Weights of a small mixture-of-experts language model, trained from scratch on English Wikipedia: 6.23M parameters, 3214 steps.
Below are experts of layer 3 (counted from 0) of a mixture-of-experts language model. Rows are named router (the router's row for the expert), gate (a neuron's input weights, with its number), up (a neuron's input weights, with its number) and show model dimensions 0-127. Each number is 128 + 24 x the weight over its row's rms, rounded and kept within 0 to 255. Numbers have three digits each.
After each expert's rows: "gets" lists some tokens that make up at least twice as much of what it gets as of all text. This comes from a sample of Wikipedia text that the model never trained on. Tokens count by the router's weight.

# expert 20
router:184101186102151153141139131123138114157144119079153114154152127131115114133141147138156115159143101102146076131176129126122105086114146131113170121122117128154119141123170130143111154099117170131084106134128127129168118125149105140155111125137159064104119146134164114147100152151140128161130090159095146128139125158101119126110163162130098155109165107136123126160086159135150159090110
gate1:100137108136206116156085120120171136115133138071132127113092108125132135112090084124105126115164093129137133156113146108144153107124160147109117102130154159140113133150113116064142099151132191122094136130153128127135101079146152120138128099117084124171127106115130129141134121176095142135145144126138157117124172137136085165141130133143099123102126120179147116131133140153134154164120
up1:130147105078168181127132116082157088116158152116127099137118100080167152149092086159161149155175139111118125149096136131117157173143153102134112125086146145103154099100106089138126093113128127141111107136109135106143114142150151182148157134125145149115126135136127146134100134152124136173118134076134133146154142126182136146138140165115161142133138161091151121134134136103138141163129
gate2:132131120135215105140146163109162094126144133100129139097129127163131173172145163156119137141122107100159116110086127100120107075127140089104110141150136099133157147138100109132137121137081123111164118137129094138128103136100135110142152150156132126144124154110116091185147144127150099117100171134155130137143087132140133135182108166152089139103116129150146113083123134119143153142097
up2:116096121144107071163147136167139137121127130123122111166158101139158129117137071123131122132124117139099117137164092126103141159186112169093146126087116097121114168139121119118155106115081108088133075113141128166142120146127151096145127130093150152114060127140132147086151156123143120132173106151141128097173121133082111117138135113133112147165137168120114138138168126145113121152134
gets: "er", "ed", "ig", "is", "ce", "red"

# expert 17
router:134079107163082114097103103148113145110103156140105132169102131128145135127154098158125132137123161086116090113112114118114137105145147125124093134129113141138087121144111155139138123155129102163103115113085155135148127143140083125121158142113106109163151166135108128135078096156116174132145093176079111093148121093107109114097145120145124128145145182168105128119131172143150141157085
gate6:100133123132158105124172117111139115099159156107145108122109069103119136113108132132133128108109068136117130100124158071128107151102122169106111135138156113090151169148091121157143161131166111113146120164103119151130104110129132121058092129175133152078109115138133111140123129136082126099118109097117122159095150135138127145112159087135157162127115103144096148119149091122126154114096
up6:097145133118143130097151160174123151170152139087097138119070099160087115161155111083122128160121168095132151137120121099119126109098138135170089148090129141133134109159155125087165098134124140105104114111137143103132126105184146147152124124118119160120116138176092122170120171103147144125115158128090106109125124129128169145127149124179117137126129119176122109134145163131096135140119
gate7:087165154142128157117168123116099143130120144107147187098102148128106108107142148125145075089172137148110138157116118128152156112111130132098129173098151131086124136144142109131135103097144130103106139178146107118130129129122120109125125162189056130153138114129124114092139099109086096144087087125143122110130103147126103141136091137076124136130158147164095135130144123158115115105129
up7:142074105111110079136141098140149122115146102115134111139053103117116129119084140135134131132109103159122127119157134126114132155181157115146128115143130162168142111131135143138098123162130111133169131132104140104110121183097134132131095123126177151142161138111170169164146110128149136134167109104123121133160148071085132136109115128110136116161152152121123124135126115144186151182166
gets: " the", " The", "The", "ive", "ass", " one"

# expert 26
router:086109109134142095129148105125111147113108099132111124121146167168159177141151120142152111115188098143115093093090120158115131140170098135166129100103097091147131127163114134134115097095133125129133121138150131176173129117187123141163114150126152108114095138114132173164137160139151133141151163132114127128128170134134131137072116093117176105159113129137161127127113108129096102139100
gate2:151116147135119112146073144118118129056142117153138161154137134110152142132133124073146137140123125128047135137136084105118138103115121179102105123112128119124115170167069149114139135114084156123143116123134086111132147165125135140128128111126127149130127129128133144157161116126147154132136143103147128142121134099144125180144098125063144118140142171156096080096143114081113131153118
up2:152121165095122139144141124181135104137165136149120106128137186106159126189118115082164150140123084104088130128100122139111133118126152123098167166142133118166152145165146128085103105100102123123092115151163106119156153115109071133161138118140152106132144133088159152130106134144127109127147123139123171128141124126131125140156128095092121137121147131124146120072095147135089121155180
gate3:104107127130129113145105098132185103107104148159114131124145124149120124191088134142159130125124139129169133109138085147135148148088143109119123150099107150126130099113106120091156142116140154107112138103134115184169120133120050123108123155157131120132074154110115102148121126155152116098123112148148103142163098163086078156177145104092148122102146132138143150161127137146104113128114
up3:144136076147159120135151137168096123164120155135137148139097138097108149113103102133129145125123117122105129166139144145125138119131117122055162119105136138150126109103101138107098108179137100148122132141102142133106131130111125102115118071072114131118160149091162185139126116109169149144129104111175115181168124151131121108109128124178143153162133141124129128159162082139131134145174
gets: " de", " on", " out", "ot", "ff", " new"

# expert 19
router:165116120132148102169156188105138087073174155153138106111122143110176143119139122135152109145162109125113114110173138119140155129115196137172133129120118137131121116112124096114100136104099074121168118098117171133172120159114106171123110155122123136157129113133145153129105149110135142137146121140104154147145136142158142110110111131130158125146113133108178131096146100130105169164085
gate4:138142170113124142128148148164096118065166102127176151159145162099119149136138150164162129108140134127085103115149153141128165129108102129089110152114117138153172117169141136156112140144100128113149117099107138126194131138121107105113147137119113081099114129101115141171149160115171175117150108135128124114107116129129143116113119138123084119144064148157108125127118122109087166099129
up4:120166133140144135135131083160107130141117161137118115151141155144152144141166133147113141131153132109092142154154090110121094107107112152164107135109154113107117144164131146126140121141145162123141162103166129105130110116130123215126116121155088135132139146070134141105095104126133100052150100126116105125105107154132089111175101116108129135106115063111121121089161152110121137137143
gate5:142201112125129159153101135111148080129138124112123120113135135136132129157122127106117146128117110101122089098120154049143121091131157139151129147137145109108169132134121120123111132109120113092134137142135129153155099146160093177126131125126089177144118159077117110156139127139129143094103120091112104143104136127157144130144084167077127177127138153190095099112097147134122131107124
up5:138130121118129146151109127138120102131142123115138116132141121128090113122175147104145106116086119108115146134161130126124124072102136095148100132142128180064140084143177110143154099112115131099142111090117132153147114091086160169129154118141132156083123109146098100180129122116166142123152146150120131126145127082134184115149091133108130119078123145143095143095102165117138179132109
gets: "le", "re", "ter", "he", "ay", "and"

# expert 57
router:134143191108111180150113094136113151151090115132139128111097127140113155103133106150123116099156064131166193135139131107113086121152108106120123103112158140114121150170154101119155141119153133131126131113136126128080157107113154118156134072139104100143111101108167103098125128128115151092156118129180117160128090139127120121165114108105132120143160119081148142141124122084148131124161
gate11:177128147101167137125147134144159151119126115134144102149147131152131113151121138099127148114136128097111130157156149082146130130105154136148144140168099104101155127115126219148120126123107143118119098137138130170119143101136119148099138149167165137154130138139134125132127147127163137133144116090164155119169096094089114096154082156129098146066137133137162139133085142151121134069159
up11:130107145142161080175129116161138102117159143174129096136191137078104117135171133114132125098111159153075141122108135140143131175155092123111136128101153111116107127087125169125125135117105162134193141121086104076186145100131121112155152092130117136122127116128130131116180117109152099145112151163146104135105122149105121156134136106097128125098117131133129094115149135132141141134125
gate12:161087166109152131141159100138120119112156108140140111163088147133109121127178126112134101137127136064129165144149144096155077103159144146109112122116146122102138147167165128125122158124122120115095131142099125145153144117165092113091154100125163129153103143148124124115135152082121135134155079092156149148140101094120148144144084120084109119153147140116094076086097134128135139105111
up12:107145095114077091087099106137137128135128172145138142164104120115131127147081138108102136103134136162156105141116155138116143147125188081126125118132112127139112151145129124117142088140104116132107114125142155150084137113126144141104120154110141107114125164092158167148104141079095146152116141129126083102134144146158138143086181163183150126148103098153095154155140115125080128160114
gets: " In", "ed", "if", " in", "u", "In"

# expert 46
router:112169103081081146111118121092113134155125102088120126146142103127128110102114153140117156147091088142103121126098138141134165144106086096089099140166129119131089103101122094139118113128161111117138115119099141123121112137170089159115154072164089123142115087152124147110162131114142123093115106122089114114110130148151156131114131142086127104071105135116115094088115081141163136133132
gate2:106146149074102124135142081145123100085097106135110130138113174123130143100120145104133098121146170137106180120111079144112124135163142095114159138152099131115128105160116115125093086167141191166110120102108169129131117156121108175159131122085127099088125121122134130144133142131103168113078156092104101121125143112118147081139137123112151116144125165160100126118119098134124123123147
up2:126095135129124096134125167139113134104147131154084110125105109122105115084141161103111115122155131141125147137118137140125117155129149076150126111121171162093060115100147148045130102156124145116103142150123165094115087087086130122127106122135118094142123092106110115142132120185132120137128160079132151093134125126144163147111161143127145097110133111137117108137092152147102095138167
gate3:163126123164111099109104112150106076133138117118123130096151126144139107139146196167127139157148149150092115133113166138134115112136107124111152093118111141105069127138164134151097136128112085131130095110156130089147182131146095107143164110116100118144125070153144135133122138129150144130135107125117144117174154114144134132154142157105044138117137132186115113134137165153112120136118
up3:155141134158111143139159155137105181133141110183162142150151146136132163138103136132100101102158141151144124132140123129120107149134109125158087168122085137150114171154071097156134129133127162119120190116115158097112131111108108115104099122117151101092127151119144118115145165186151149128089111139166126109137139112112155105118124123137168167136126146108156176138127164088119111164135
gets: " s", " c", " n", " g", " m", " ex"

# expert 63
router:160141070096104125134092090151129141132125068154118127114146158098132162137124145154107149116082189141111118140153148099121130145123121136075130161125156121145117186121144178125115115139114147139115132095128133099117082113155098102097159080118139129121179114142125159129136140132170122126119136086112156096133161137105106121146135127150131149170118134161102116147143141108113157142164
gate9:130133129122151119098110113133116101087113071156141166143137117092123100101108114148119101069156121150150118127109141125138127143103198159093139129150133169103087095114091146127147103165123125144115126101133131144137136124106146130122122117129104131137097098090145134125158133175136166138127128144134119111168131056132119156109112095122116118101091127132112137083059130105107138172127
up9:115138115135149143144137150144119167133149137105152128111133154157119129146092109083176129163150116108085105097180109134128145094137133105115096126111079087129126144179122092131152152104105122131117142126170138119118130121152112145086122135122115129141142166171131126160116117097124103102175101110135068177104132147155140142129124144104097132101161161129145109159159094179143142118090
gate10:142128143144137151173064110108134156101151088134157129145103133131115140076139081114141112123100159108121100141087125106150144096098150148105167156142106142153152100159126151099119120122153140106160099098095136085090129140151127149145135153142099123113116124161115112128111161081131117138061161110163116131094117083104182087134117115129144129133125114129139094119142124126099140151132
up10:149169128162076158155112157139131119110123131100112136074131107155118117161108162108108103152142115125170169136124144123114116150109154094151108141142115144119134122122116123081137099113133158126180125133126117103129117129164086113138146087135109121172128112160132133118121129110165130136112117105120165115166123161133178144138069125150127162081113098144140100182090177095135122111123
gets: "ic", "oc", " Ind", " this", " loc", " med"

# expert 36
router:106125105097094119171133128121149166134104143138151135130165109132171100159118103179129081145140126109164143178160118170148169157121103124142129103123121108095108169134154165117139106152080176145160150108127121099100128127117141110130129111142184105107161151126119095156095104145110112178126177116096123145115157104110147109164154123133129111145109131121135144148154134113121106115097
gate2:150085164113130120114170123120085111092116133133124106161120166107142118091145134122076131105157160120136165154111143108179115100129129133128105141146161115116108110134128151117138140122089122125144076119139082123160173149183143126117104133202158108136171137094139114080130126149117126112142077157131123122144104127163181136148120137112143135107135117144124130140139108186107126126130
up2:109123163083100127131165128107083129122111139109156108122136170119136095117135123154076128132163149123141154139148172134143091149153131137188126139139154124091091109162109162122155117139100157134133085129131088119141177134172126101113123119177132121144150137088117100084122137133123119126140134156156110142119114135186174109132134144126153181086134080152132127114148126144094144123134
gate3:159110159132102138141163136136142126127115176180117153107140129078160120135090156119136128124138120155120105126142182115134158136122158114112143141109100110109114118134093127146116144148140135113064134158149082162117131186104106168083114107104150150160128144170119098120190132169104135144120147102132065146120161143123111143114117093143129161122098119121093130140095119137145126142129
up3:054144140150118142107134103124059124129126110146145103134129143128111129125132078115150130139103140084128166142106144112085098120097104123131109130082133137106127115156122143137095151127111123156147127125106145120133143139145132086132162177174130167124123127132143128157138134140161131105128134099110142143076157093182160113147103135091120107130104098081140133136094142147061128092148
gets: "|", " |\n", "°", "|---|---|---|---", "|\n", " P"

# expert 41
router:134158145131133201146114139146092144123100147148156171084114098138142137097139105119145127145138134096159148175105161092110112129090148121100114163156141177104152125076089159142145136135139178138125150134150141136144126108150144131149115124143106132097116100082115145128105119195134117133119157147139103138138123095115092120156137119134126156097123114151172134110106152150148151086159
gate5:124106124161099145131084110129123102161089122139118140131078141152120118127170102155126112120093140130127107130137138146121129149135135091143120107154085184139061128127107149141145163155106101138100136093111168182097126179128150137131131134157112128138154116113121129140117140142156118159144127128198128116134116110171133074122076133108149101096129154125133133105158140141126173134085
up5:105117081121131124136145117143152101126134157065154116156134119132128098138090147149130136138108128167134130157115136133127136143139117137117100114129114111145178101150157098137088116146139145141119138102117135106145141096118106126122103099066099099106135104080128122146161093103147116127157113142108135118096149142103093129089167175178162126135138140162074106159091126072134163166117
gate6:153136147153091143095129103121119139141151118091161144114112124154108109132154148114127125111150148114133077146118092129131116113077087148163146126112128133114125172139084152094135166111145127124085123110134100138081139169151103121087109116109156140139120135166106125140159083101068137131133169122167156153092132102120108133162084111142140110106122136140103173111135169104098106130093
up6:107168171143120098138126169125115123102090091134120124108148145131159095111138086101145140189113126132129115124149133153130135112146146121092094132130110082160092121121111127116129115116157065079171157094074101148154139114080134154094146115159118108112134132135122096126162113123151143141123119133104083146150100101131151111083143156128103137127136120167152146168142124156105157129133
gets: "ar", "al", "en", "an", "in", "or"

# expert 45
router:157145079154142143116095129136117115095148160164108164162167143163165124118143164121110151145123145125135087137114127134121147103146107092157135106112123192133111116095123137154105146153152124128075121123125087148166125157163134157130156097115089116097099123151099167121112090107123131107104148139206142128125138124129090097117092076097126136121112152140136112124122138115129154151122
gate6:074113153123164112165135125088163108106138090087132117143126126126117119104127087102135140117150079122144117126118128126139159167136146125118124166140129158149152129136152128089090125095122108114144095111164057120143114133149110151102131191143141113101133118120122110106110098124152103116154158105114149177126101116134149161115057128129163123127114087109112087126079110143116142127127
up6:153120138137136140126155131102166080140140082115153153156132110151146130134156100132070157130128116135086121150134129122134165108147106137106067162138118130115133180126187126144095092088107141169148051094152117103179107150141105122125160123119146117117112151142094130139126101152123105097133137158135122144117143158152123130137118135106123129135112144122112126116180121166118160167141
gate7:118122130119158144138143119144117101110111131123116126127088191139149150104115138139120131127128114089120096113126133130127156122189110125118072114163122182113109134131196138141110124127120136143187121117108107149153096133125147106130103127130125127098084147124105132182140122108127079072092153123142133149107097137132107114151132101082136123134110151106132164091102171080156104145164
up7:152116139111138133084042112122125157122122106099130123108135129135143101138140164135135118123129148150135149154142137144140090099153105128129163151158091123137124121125153156087110128077179155127153112150129133101157092138136106096128129115128142133133126151147154114104165086129124105057101123094149140139149078131129134124184137124127153123102131122125117096160120150101125165142199
gets: " a", " the", "'s", " an", " his", " her"

# expert 62
router:087154093090116214096115154103200092132105125130088123118146139134120121084133145146123122096104147145129138139147086112132156146127123161137100114144126135090144119099122149124148155136146152157098129132165103140161125139106113151115118096169113142146124112093093114156138154119135170128083132155106141114104124126144149191145122131129118165101093145106121098161133108143122108129125
gate14:115136167135137113139155116108100151139134146119116139109124112156149112126179149166073087098120134144117132158094136119154151116114083127149145079111094136116108169123144121144146129114138111111162114147161097136114158138092139137126085077094102064134099127109128175107167127105125123111093146150126150142096141112125127152153144126148117152110175174157134088130153157102131148114163
up14:118125114153100164127139140145114103138142142092161154146132119141128138125100097121138135134121111135117103095127183120104142141209118135146122123092150141140102158161152128203111166125110160139131114118088171099147124117126123099120107107164155167140135159144156137156124161159139136143143103134130110107132134165109091121164110097096154137128098155096109101090136148156162157161151
gate15:152134139147114065147104140170099119118144131092102165128133139128153141106167133110140114165128157123088138177091157099129119095125131145122137133151156162109105094097105130110082119130111140135111109139137135151100126146122090126144168099114105159184088106114115107129109111123123184117100138075141150102206136147143122122142148122148150129130102156146110085125126137124112147105146
up15:139146115188134127134096154144111150135139122086087105130101106164108137128167116138097116153120168136135119211087161103128140098136100115143139124098164129126139156117142123097081138159136139114146118151146129164096077108124118079150155118121098094180088118128128130133136132120155122140115167108131165106174136134134114121154163109147159130130132126161132100131153167113137141113108
gets: " D", " S", " R", " L", " T", " d"

# expert 33
router:145127100101134136141135135173157140139124111127133092186142151096112141155166149118076116132147125115121137121126134122126124082169112140167104120126113152167164146165149133118125135160145135137121133138150120120127130134146153113134140132106194124164139124106135101094123126157107171154131107086120158166106131148161165172103115119133088133156164153053092168132120128120141110163159
gate3:120102161134159101129124138113095169101164127160110125136128172170146143131121159070118137136157152091070129112131142124147143095144129181140124095134138166126130122135110173112185147115105130151126077125141137122105148149167165099112151124136132106192126142127104156109076119127146163167149121163139126114147145135161123136138129149115138129094134155117123083141117140093133140139093
up3:133192114109122131137148135091159123128131104126102126072106123109139141121130121125150151100119194092177107147167123106115116141131107135138133100129154153093119136131110131145130105120174106150128168101141160084134090152110159094118098136118125127094153135123104107137172188142132082140084127095104107132118160139141119114124178124143126121156115145127093168132117110162146109100103
gate4:108121139127117147062130111126126134133114127105103165170151138130108131092093154154104107119177124145140143124101125104150161125110076159134106111135092112128149148147108140158126147164162101176083080151152128141138152139084179111121127110135116141142105120119108150125059101113111148150125104152127137154118162171121132128132119080140131118135142144124131149182125111181096122123145
up4:119149144092143144096139180145125103107048123139100143160115130111156162076172143119135118120129118134116139151114122147124161126119114115134119181129100111087109086144105174158140133115124165156132162174100124136142129129141131131103125109129147134148118129129175168114144091116136122131137111123121178158141121174092112127110105103124123127136158081104131166148184116152142145154109
gets: "ed", "ent", "ated", "op", "et", "ap"

# expert 22
router:155108128149172145103129115088139111161124149130096143158100130120090124116130125105142114131119138135148107138148120114126139177111119162144152096088157148115160115078160109122125140103127152132138134083157145119149095129075129100151131148132130158113137077125096151162126110168114129112101125097086104098102098134117108136172128145126102181172173104112114105140122141092155136113070
gate0:153148142130130185130121115156149126135135119110178141100146127148106134108093137125121112112167096084117100088135108132129133090134122110077122104149092139132145109116138141170147099064132153144085112107144140134100130098171142112101120137110106138150079138120101136193140152109139163114147164102162145183139119124134148144125109151128117135088153130166148128137073137127113144136102
up0:085122127147146104165119141118127133121143130127095114146104142087120098169142137143109157135154159151120085137155138168140066133168119127193135111148093141124116143128094157132159101119171098164155129100101090142146101131127151131105122138095134154093126109078142161095151134113136087131134115129122113146111147139121093131132112102104149144186133127102120102119118124076150122092087
gate1:108147108116119125128158130137122139149125133140099115187159157137109072122170138125108154107130140123128128109133122089137106121143129124168117130097119168160160122115116195131165138097115120087115114116095129099132094118162100077128122136105195161136110117168131144151118124144180142098142088132130159112092148167119101143107091143090129151154158140099138146158140101126124142099139
up1:099166115152155140132124080151123136136146142138099182160116102078127089131121169117152136087178119104091139127135134143129160152091148131119121150122151111120129139150148123122169087109153144104108106118123132103061132117144103110125111103117123172134117133138079140120135113161128123161140118175093097129129137151122111161081135192144144144099156095124123139143126157141108139168146
gets: "l", "t", "u", "ol", "ur", "ch"

# expert 5
router:132085099124189181171109170157104103142168153156136164112109099113145129120133136145123130164107160112137105089128174066120122094140139112128131126164101185116166120116130134138106139149122119160112135113173143116112113128137132145139165102100130147117138099124093139090108112133146109083101120092132144140127145131096139088090150104168152095132144132134103113109119113103124136127098
gate10:142136138100147120127111148138112158109122090048135160116128114100110102145149094157103133122130086141134130145123137075153123132099125102104143115173140147146119105172118118129123074168138133130127119109139106158112137162136105153143122134128085114132130117132121112103153156116085123124165141150101140103143125170126114150112110215101099124095134125123124114129103093127188154158157
up10:108131123151146143137162140150086103096120147091172152120129174108125147074130119148112130138113125143120148109104140084149160135085115105111093118113086155092134126164144131162131096094108136139135123082159186153132143126128105127109153122133102100137100155071095130107153137115137116142128101136148112184109134138159133111137103178122095118079118139140131150087104120125158154123150
gate11:109166133099136126136128127151122136102159104104060100120129132120135114136139154141092144138107136137119122147174134046145157133139132119158125139142164090155116090103112145137157074130120112176099113148120101118121132121155123054145157140122109118111144110093147143141084137114143153117130131120094160094128142129113128149132129136142139097124083128084080076127160129117115156157127
up11:118127126123158131103038114147121117136108136164097110139131127134166092104107122137060159146137122153157114092129132073133164092118097100122146142128096147170107135129136117121121155115123119122087126154141091128099121133133141153115149125132096112151132132159154094094120120158150117099124118144101096150077134137108129118129102131123123104136162062132142137152149095155072128152144
gets: "al", "id", "im", "ic", "ian", "il"

# expert 54
router:099120116111153179126106156136170128126145103174073146123148109130165088151111143116139148063091134152144156151126133108122136150110110149111122183172152131136096126104098147163150125110121143139100116128147104111147133141117117136071128143188118163141110115110101082112140103137127140158086105108107120126139129133119127184160112107119138171106116109114138117172121123129130149090141
gate13:168073141131080073095094128135138123136136161144163138112128165103146129123132135184132111113102091137116117155135190107129118133108129136105117137086142123118138143127126141158123119162092099118122149080159150123137109121121128166139117113064130144107152116109114139120123124139082118099145097185136103104142138122115104138110124160139106129116105145154109125077082101155130171154152
up13:111129098160110088094106182181120143136142113147144127135107127110170118136151129115123135097107082121137107136133136109101148129118110137133145147135156105123086145093121101153125111150145102128092152103174122126117114132105135142110078156124090149117153129116126131161170108131106115130180088152139092096140164124111098128138137123122103155140111073120135140048093082161125147126123
gate14:148097123143148164148094149106171137119129136098164110147153174130102141092118112176138139161081128078126142141131146116116140125142149113151132149128127094128116086119133161171139102157126135196132102124163179121145141134129138119126140170147089116109090130113109121104118154115132130151161128136121114116128143169163136117157133127184115186116093108137121131066157122135151130108109
up14:163071137121149116137138113163132185129143147124117159142117107144121116177080131094132150115110156126135142103174150155142160159107148129143115145165121093123151078104148108142154158115159126155111130147152199128101136126138123102115124115131144086145152131153117116126162183118120174121173086121116113160150113174152144128113140124120149155137116132171119135118166122142156141137141
gets: " M", " P", " C", " N", " G", " B"

# expert 39
router:100160156117110099125127123116115094144124117103085110118109109152157119142120166149091149161135127075131157129110127106123174128122091117119132160118134092121122095137090159107153112146108148115088138106139102112145112143086122159107131110172118138149125160151090160112142099132151155096137151112190112082151133101136116134126144090065132162092110106098124132108167128112099140097142
gate0:156147096106178135138166116126107118127156131163127107103136172149102092135128157155167174139166147140121117186139131119157124130114141121123112157130131140138125116147141155129185118151134110113137122109115098100122174102098117115105143169202120105110134128078123140141106131153124117125092109108155155144119154116160161123118108175130068128106099119133133128113114134109159174121091
up0:161157103105150122094143125131115114136122125121108134111147114101143101100123131110151153130147088128117092151118123119119108119109130122144159135154129124120125090088128180124163122110122091097098144134110106088113141145090164119111137148103097144109139128161183155084107095110149151115129154095183108147206136110141188148130093151099146116129112150140096104169090134123105115122100
gate1:125121101103137127148143147126118149130137128114113143200148127114113149159090181119120133150108130086127107145138099135132143118102108107151135157117110163104187135126122088107099115101124116149101128123127128151102109209155123181108126178096124149162106124135130134104098099138112125099092154147116108138079152147155123111102133187085127140122145117090132147100118139149137122136105
up1:099115102137143109151137165120133111143104114097130143203142122112131168143142167123127138159160156103140127133102125144151127114115110105107121155128108112143143158145122152149105096151103073104169082115118139125163097176135143129114128150095137125136159101115099130125137145096102142119103123176115085102098192145161145096077098161131098105136132109138123126134101095137149134103095
gets: ".\n\n", " \"", "\n\n", "==", "==\n", " ("

# expert 37
router:090112147120106159157089165111096113144127167147168181095129174161161123145139124177179099125126105098111088166113136146123105101111151126098129125091136103127139131133140105132112113094112135116108154151159179137130136116149155160111135109128137119106122126147128111105088135162148140177125134162158181126160138118138103138125092111100128092105115109120179119116120127139102100120159
gate10:116133177133106151121097128142104105108096143156121131099147089128137153123138105146086124095142133134139140174120125083144197090146133102113152122125097114150123142125085145125140120155120113168157128124135116149123170116104154083093115096118116137108080090116095105118170139123115126127099123155096088134123164153132154178162182081125158161121114110147136115147146120134119108151142
up10:128156099149148106108119173146128130102156106140146103159147105132128124104094102140160091135123152102103137088113141118111115156138136189131082150149113132142154137121137116134128114100112109130114124183112133115135152114160097140141117173115140144167164131142120145127100120145105151113190100137126181141112116110171133094124086188113150131175107156098140132146112118164101096088129
gate11:118123132106101121129092143119133111132161104137131155113080135156146125135165108118086137142125134084116114162080110142110121145128093100093188124154152118111102146168099114118140081137149087137088120133131128159128112143126146104105126119121116145120090114111130102088142108143142168137074145114122111058161085125165144177131096153121142142109143116134120070117126134151153130137157
up11:129102157150113106147129119127098170122147125092124079118119170103124124134138143113157126116142128115151150114105126106142123172132106134159137173116098154132110116141132151151138122139157124140148090153125135155116119151132092123121094098095211099109154131098145126135092091150107106126129130127130154097081134100143175099141122093140156125138111169091089133128108178107174110075118
gets: "est", "ast", "et", "ort", "ard", "our"

# expert 31
router:171133115091151149134142160101133139062185102179138112135153114131156141099103131098094131125152127094132139139129115068118121119157160134138178146143114165136119127121125131111145110141137111166153106120117071139134122122114134090123142162113135111136124118114153140143123083150091120122114087123102168152115137072140103120096141110169167153181121136117108113135094150127134167128129
gate3:119101122130147127115125096137135150106146117090131076126099121128109116153108102112088127116099108143145103163153098126124120104162093117118147115159173161119117071141127117111129140150147156167147120135080097141123149147127157106106143135115118134154159127125119098118152086105145131115068125098157056137148124119139157143125103175142121119128121088102155151132080093108128166077133
up3:112089164145124120069131137175128138192125122169135148091101150138082153111136162128140122075176151127138138108141114107125124118144135147115078122126119075133109167096108140139174119135128094130144128103147152116127125112092140128132081119109101155093104096129108104153141171136136127118157121149104162082090107155099133136128125097129127133139141124166149122174114140105110151132106
gate4:106094058119155161139104104117156135082160090152077121159137134154107121107167106157107136107128095107088128147175147136145149154151077151140129130083064135115150092124110122112172129136121115114124112139125132119124141125115139105122128111152116169139086165160149106147112120131101111173145105150145123143134138165120115139143126146137097102131134124149137116191139128091133152126122
up4:095123076117121157130143168089137131108145105168137102129166129113123132088171114126107124144108107092109128141165123126142108122143134141138126170092095112121133140142110106144127125155132147140162116136115179169168135093115150150139123112143063144162099141174157102135121125152083076169123108131112104164115118161108116109133153128155102123133104114115126102184114140101146177124121
gets: "a", "ia", "en", "an", "on", "e"

# expert 6
router:141116130094159117102126068159143129125137118136131135162162127139106120150139116132120128119090122134065093123111125142182114096111098094133086135095123147149164161087152096096118150163120135115097136149148132124133153115164118143137082094142131136157105136167119115140111132133103158193102106120133123091177135155141117119167080156108122109135117153148136120146095133116098108150168
gate0:136112140173140090130075131141129103115125114143108154133144096156128130098154174095076152117121149084109120132112155115165148101163098107155117135149110113145123118082135080120123147148130137116132096142133132173139104109140106117120098103118089168136138098133122078130158108087099102145120107111137147145105131138099102112145114108148152133153149145166139194114162151163119096110096
up0:121144154147167153112060120095083147129118091099122147147121130126138151131152116106113087130095101138107137100116100146131148151145105114136091135108147125126110108094175110139104126142144090113123158141143126091121117124111148107111153162135112156098151100150159142104144133152129086116108117133079116098109110167092102118146069175107096101172112104077130134124097117143145099133120
gate1:121141144162134117122101158137109115107142104069135089126136152163117082124143120108131128143146156112134103138126190132161148145122172166126122116119118133137137150130137136124183139107079083159086127115112128117152123117127085131085154147150148133152166154159103131079144137161124139128134140143143159124153108108138122143159123149118084132129139146188166085110089168106156124156148
up1:108188094122087143102143095130090088140126169122142109172090139159164136199126121108175139142143122121096124134127103118128118095143138124089129129123137196115138106156128148138119130181175145137097138117109085149126154125165130081127113103125130105112127120105107112091118134125136112144089112133112145127118114129148172136113145129131110104146095093134128090107101092100114122114144
gets: " was", " is", " were", " are", " had", " has"

# expert 27
router:148102132146112124147097134156125123140161123151146162108114095161073146108146169103148116122140160145147145108141096131120105073143101102132122117147120139156144111154097120160103168103120124106073140101162137128158142119105169133144142151088152097175132161124141075098118126135105101160132171147156166142123144135127114126129109140137113131114138137175134161172172101149150132171140
gate2:126098090066131123083104119129179110101139144095111166141093118159128121116136145125085143113138096127110175112104110115169116160131125111142120186132148123147113113102148141114120127126183126152077075139133122150181083117124095121142108112144139158158175117096138118127138180102126113106129109160143150129133125100112132120138101093100126115153140121131096123096142122119127163155132
up2:109184167187133111109154117089108138136122113069141112163130138152121153173087132131104090140092124119157106128104144122103141144146125122141134111127120129117118159145172072086103113129118137138152149146115155126085118142160137075083140164141129110116077139140115148147128129146141180106112137116099110139127116163137134127110121138122143139093078139175161150145108125119109127120164
gate3:129105186159117169106118139082116123079136174085112154136114167118154090126093157125094139122068110118107135149134072133130150121153143120156110164130111149123088158116099113147086118102107141140106123149151136122105136132078091172095124150097115131148170128138106102124131133130110137076110119128154123147145131098097097139137136118124097149148164136125094099129131133150103104132135
up3:107111102155135120125139155152106105074130160178122140179130110115163116108139141110086104155070143158129135179126181122135131151151131086175123130097154164157149114136126143156111144138110115151159139124132149098148105135128127145103105159111137146117171128122126124091112132132148158122088104140092143109191151112111151110114118120169078139142131120135086131094145121129143094105133
gets: "ing", "%", "ate", "resent", "ost", "eng"